config.toml
d_model = 320
d_expert = 160
d_shared_expert = 0
activation = "squared_relu"
router_score = "softmax"
normalize_top_k = true
routed_scale = 1.0
init_std_router = 0.00799
vocab_size = 2048
norm_eps = 1e-07
tie_embeddings = true
optimizer = "ademamix"
beta1 = 0.9
dataset = "wikipedia_en"
Below are experts of layer 4 (counted from 0) of a mixture-of-experts language model. Rows are named router (the router's row for the expert) and show model dimensions 192-255. Each number is 128 + 32 x the weight over its row's rms, rounded and kept within 0 to 255. Numbers have three digits each.
After each expert's rows: "comes after" lists some tokens at least twice as common just before its tokens as in all text; "comes before" lists some tokens at least twice as common just after its tokens as in all text. This comes from a sample of Wikipedia text that the model never trained on. Tokens count by the router's weight.

# expert 45
router:092123119123091130155119139083157105108136115079172116096061178108117144156119169099095127107067104165078137113147110076124118127087130138168147079069162130147081077152113168120091165084128071
comes after: " ", "1", "2", "3", "4", "6"
comes before: " |", ";", ".", "–", "0", "5"

# expert 114
router:080146187151123118133182102143126148138117118060117082124095158145131154205135096108130113127090099147077135055139084096134149170093129113169138116092118136103125101146120131128134106130156126
comes after: " H", " St", " h", "2", "9", "4"
comes before: ",", "h", "p", ".", ")", "–"

# expert 23
router:076173094135065111076151131107137067135135103092171119119083144140134119150091117101120131156122143149043073127120114080112167163066157148157109113143099079125091087106102172068107122117122143
comes after: " |", "|", " in", ",", " on", ":"
comes before: "1", "2", " ", "3", "4", "5"

# expert 15
router:126162127162065120140117115129112101110149092094134062126087162151193122168114120119105153164109127140093119062103136122097152135085129137119139132101098103131105052205132180119123116145121140
comes after: "\n", ".", "==", ")", " =", "==="
comes before: "\n", "-", "==", "|", "The", "==="

# expert 115
router:081136145135100080108140130140117094124135098057164100106083169140149133156122126111117148129099068141058102113162111086095159164094132122158116105132154103119140107158099186068110140098193126
comes after: "0", " ", ")", "3", "%", "4"
comes before: " ", "\n", " —", " P", " S", " D"

# expert 84
router:099136097171073082104132145112157096124162081133161079146100149105127139160088113088137172089117071140062131100162088090105141169111138116147115123091152116097117111115090201106090140123151050
comes after: " ", " |", "1", ".", " A", " K"
comes before: " |", "3", "1", "4", ";", "5"

# expert 11
router:145161110141075103146102176171110122128161069111181109123104132195172103166170119078088190112101136155096126083146100100083094167136138132127120132133137115149130112166138186099097100143174097
comes after: " F", " f", "1", "f", "0", "9"
comes before: "–", ",", " |", ")", ":", "ure"

# expert 105
router:115167135165096112126098115123113129127133133071128088175105171134133111155100105132086194110084108126086148127155108121097151141149102104211160072132167099142079110128121161098084118118142114
comes after: " L", " St", "4", "5", "3", "7"
comes before: " ", "N", "W", " \"", "E", "ation"

# expert 118
router:073140107138076098131105130115124081142167100121137093106115152132153165164107134089151180106083134161076123102185089080122106168126098140191130073100159116105137106168094160106078097153139088
comes after: "0", "1", ")", "3", "2", "5"
comes before: " ", "\n", "-", ")", "|", " —"

# expert 97
router:071119130155098089126130097100148083131139102051118094149085187164130132173109123073095145141085112100075080057173109096108148169085116117098116117097140110153128072167108191078120108124106071
comes after: "\n", ".", " |", ")", "==", " =="
comes before: "\n", "-", "|", "==", "The", "==="

# expert 95
router:077118107128063113123124140131104106130133072061160122142094158163139165166120100113111158117106130128051079106150086061110105157108118127160133100146111114145105087148086152110144103116135102
comes after: " |", "\n", "\"", ")", "|", " —"
comes before: " ", "\n", "|", " \"", " —", "-"

# expert 42
router:103133159140114110111123129102165124130168103125162113169123152134121176169092145125117164112093106128081121086183116063124119166091139119182157118132137128146118063135078171135136132133167082
comes after: " ", "1", "2", "9", "5", "8"
comes before: " |", "0", ".", "5", "6", "7"

# expert 33
router:103120097111105102111125106101131102145110088106171083126123139128143125182135155083131133142136098151073106092136141116090126176073128129134150133143164115121127099120121154084086098109136100
comes after: "\n", ",", " It", " which", ")", "."
comes before: "-", " a", " was", " been", " not", "=="

# expert 111
router:107140142115104093126126157127137126139131096072146094148126165139159181175151114085121160131097111139094136090141122055106135169118144151129141088117137091140114089168096183102106134114175062
comes after: "1", "0", "9", "2", "8", "7"
comes before: "9", "0", "8", "7", "–", "6"

# expert 79
router:086151122159053094154122144105128080106126088131173127136084183085152113127130132114131112144116124164067095110136075083125126164081115114162105081148141137085090112162115189081106132112122088
comes after: " |", "|", ";", " ", ":", " /"
comes before: "1", "2", " |", "3", "0", "4"

# expert 68
router:097171135184058151140143140115125081123145083074141091147086165140157158155114137093084162107120127130056130079151125102123165136091102126143119109117131135135112050159099185097107141127145093
comes after: "\n", " |", ")", ".", " =", "=="
comes before: "|", "-", "\n", " ", "|---|---|---|---", "=="

# expert 119
router:093110118143049099089173118110117109148142051069139106125089149104122157156132133124113146098075115146052087107170141057081114133142127098142118114093147129108117090136099172075096132095168112
comes after: "0", ")", "4", "3", "6", "5"
comes before: " ", "\n", " —", " +", " S", " −"

# expert 37
router:094149132154117117089119160114133115119144098056147083136138172155167170185108151090094149135133131110077141078145101062099133127107137135146138127098143133115137074145103194091130123119191091
comes after: " ", "1", "9", "2", "–", "0"
comes before: "0", "9", "8", " |", "5", "6"

# expert 7
router:055122109177105096136102096123118068141102036119153125160146137160136103141117144079137116098159122147070143099182112100142160157096154120181163115126150131139086070138094173125089119100156059
comes after: " |", " ", "1", "0", ";", " G"
comes before: " |", " ", "|", ";", "R", " —"